python train.py --hidden_size=448 --n_experts=24 --experts_per_token=2 --moe_layers=[0, 1, 2, 3, 4, 5, 6, 7] --normalize_top_k=true --balance_loss=0.000339 --balance_bias=true --init_std_router=0.00941 --norm="rmsnorm" --norm_eps=1e-05 --learning_rate=0.00309 --beta2=0.95 --train_tokens=492900000 --dataset="wikipedia_en"
Below are experts of layer 5 (counted from 0) of a mixture-of-experts language model. Rows are named router (the router's row for the expert), down (a neuron's output weights, with its number) and show model dimensions 0-63. Each number is 500 + 50 x the weight over its row's rms, rounded and kept within 0 to 999. Numbers have three digits each.
After each expert's rows: "comes before" lists some tokens at least twice as common just after its tokens as in all text. This comes from a sample of Wikipedia text that the model never trained on. Tokens count by the router's weight.

# expert 14
router:508570566373463614580556533524472592612494495519542446459529431445533486554473428489539562484479472513513542458435424542453491530576440572472529563422531445565457508430536441572467437464379435
down5:518460585455500503529601501493527481518429468496580452503435484503548460557532420413579593509491599501490448393509436484544523477428550478557440490484526533571509404449603434484487474634446556
down6:480600539463511563489462513485471500566525449614464496537446497561510549497531466489564498619523478435532535511571512522546554428470474588451553475475540461506409592495508508509469476443467559
down7:505501447507534539376427587456593530517504470434530638516506600447492418532525521477593586530503459462499501455499504449555486482489455507512522520525478483447488524453444471561509433477532602
down8:582499438536493365470521519544479562483471539515529431543523544504462447456597493479571495555502531430396512499588441369535472520493494514536454505528481564608497510424556414588582503483523435
down9:500444527564589515514499619568499578489477523553524594486443541544549527537475470513392522451554438450601451431491614529431509510573513546481470452521416520392508498450494524476527439484607566
down10:476535533449435390400503534531565541618346415495436413565494475399533523521511521523498453506436450456396493489533547456580539404467441457492449534526446448428439525501486580485488531424503452
comes before: "\n", "-", "|", "==", " The", "The"

# expert 15
router:413578602550518408462516468505531528565561574480445548522562456511525521541470492535571384464552491551452462580513467558464456508473510479545549515578546417492451515483510480461516566480342522
down0:492504500440541472480558543499453510460419507519564477488510529547535473490443459451470453599451490455469435478487426548608521474570483445420461541564533526437586434570600524432550541446534491
down1:461465488579583454514555499493484473483596488481509615476521532488467473484566539480456496591571481524568534449451466493469486463442557553597471475455467502492513510462433468554372572513472540
down2:555464521500504461526558612357490503520528552427390560501523513513471420522559468490510524374501450534455523553478514573499555465500486531458443444466579517485444483502584497561479503537515549
down3:568427508504491378498490513560489463477406553580473473486537469543501517592461548485498535460488528518480566504487467533497449528578507521461498400530564502478430511536533484501493505409449605
down4:515523560558511492541495395483591431546447530457474530495460492479519554520458470532561611504405560484556487419519400538500436452443459502520489525526550435452553494535541499619540541552437516
down5:497521586477504573574504470522533479362544455555514554510459501448540485527462486475462484411589522516556503514404616430437479509471447455547421539529526512497509523543517448506533424396535446
comes before: "0", "–", "5", "6", "4", "3"

# expert 2
router:580482555515441666477511537482487460439532490512564600456430483549481538469506485445422439473535461487509453490530468420507420538506541495444418460516492458544517482495450487397462524605416599
down0:565518451462463526461398503565339510559544462509508492484494621559501506404433502492520371432449477450480449525552453528498555486474557485495530412416444559525545449449538551597484472517529564
down1:527497567557547472588572520475555452457553609524487470528485446426493536514419496539454490581568413434564477546604516536493409509529517518426386428543398507457444414455521495485546534431510420
down2:470459512477516512469564522472527415587480517466497511480524533539500438511505525515435511491485462517485477454477433395584539562451454491399440533381457409505518508518477510500498500487434552
down3:548533509557420566494505522580589470465488473477514554474493505525545543414623608526517567565454471490464489473442524514456459544481437431584635580462608490526505500408498497497427470481494507
down4:392511442514609430541541511481535422598616557494479410516460537382552578562441473442546438451478526516471532462436509512502457462593503463550496442577513572505397485536466537413474553466499445
down5:659498521512504450576430477500528421510538505553520572514568553467497522442525555457491475521497480439527481497461588442426448501399517517425488441509474525531509463569490454484510429491541473
comes before: "9", "1", "2", "8", "7", "6"

# expert 12
router:446534559489400465459522513530506547477524524508422469495601566587523476487552538500442501444466462541394535519613455493400485525486453542504489589581430383559323441426551511420480470497551599
down5:444516559438563496491494460498594454440463540526513552482559446420513527546432592582473457510446480517474507520598481559473484441452541540473510472518511509526413473474560441463452514424522537
down6:509492477464470478529573483444513492523533499506532560416452560558594482565525541480516455478453439539533488442440466470511482534482410541513494441484542495447492527557571442475519580503518539
down7:489469498542535528536481513463507549456574456513450492544474487532430433458520534572434422516533469450525547541496435432536492516558532495538542498463482459510553587570556574412391561476477607
down8:374503511446516469529393474512422491460395518528547508486510464475478464578454467568493435390602499591475534521546653458586545477447483492455495540439568514428486584530470542557594526475473466
down9:458483539394507430511564605492478563521481566517460463392477469579565495560479468428557503479564446446462550488481572400600453482562519474529442472517547470456337476523550556585502486505412453
down10:441519484553473391594556492533564583482526491602442499514416567507439607496503575508456559461514520433537445567584535529429478538510528490501497559523463576557448519444536476496464541469459460
comes before: " the", "s", " first", " a", " his", " other"

# expert 10
router:619434485499557437482525558559585479528455585517503444568450450431468489453512623476571560463397483513519510483566569476534494446486542398454504421485536575456440528516467434568535478475470478
down0:490444500606444536527493563414515511501501541404505505549536444432501535475448566482446505342450504502537480459451493491407549435483463492579450439557493484529451514500519581536530537431498530
down1:565474461422488480451472526545428511511464495558463481457490442547563494456514458567555501524471490444465480475552515451529475513511519505488516557552485445512483499586567520503571457425508570
down2:514476520484525552514487495548441478512586492576554512475477579464509542490507572513524458457423519455548473510485549500510501475454508476482483554450551519496559540531498511446542492464411488
down3:500535558451513470521547521475582505506429543507494578613536526467417492425498488494467496562541484517547575498482461440443542546520488623461469461492517532572554539524530574439501482446491463
down4:505476481536460388525461629490468442477448541551553492489459481466550428521540547531461541565559559566510438474501568519448509514451442492468589540491547495486464498425540486414488461532605612
down5:566356508469496542558533533423376422569524419496535468543473471420524566434499509436518529484561511465517486547545492491466461552531556502496451436449458487426579472473550535500568498498440394
comes before: ":", "-", "\n", "|", "=", ")"

# expert 23
router:483522492477486436489493513485457554470410475563558384421439418474539465497525480475503483518434563487524437475429552484547517564519488503394515523483506478496380548448594465391469447496546429
down5:460443450504467436560519486537519389483507515555582501564510503413516449557552498482538464412504510584542443553530435421389528511497408364468591472543540529506485557501463512548531462525477623
down6:517478514540484461526485459509498506551505474527463530535490482535525522455458502544490442430546397571618485557469508526489448543488478485481486412496511526526464434675397453396589466556503507
down7:434485441512369449488531511618521444451534595475526450560407465581440495586502487524487451512518484465504539561499406448493523517536412514409537417452440530496495568494507532584441476609512472
down8:586507536459486484537463492478502528487523513478435540533488532414449469514516439531507419591499548437460436452537574480535452582617480554531522486490492448483429555408480457501447414486489524
down9:516596432538454474435409507536491528552526555521505408507463539487417578543469559568566434514455545561502553479451518549449466486515587414429538505415502509571511539516508532552568483602511504
down10:556527436444489528574499481523517458540531581510480649422513522486530591465485468484546510510585538522558448486565493444465579535555555505538509523586531578520624475487478439496538474482358605
comes before: " ", " the", "|", " October", " New", " his"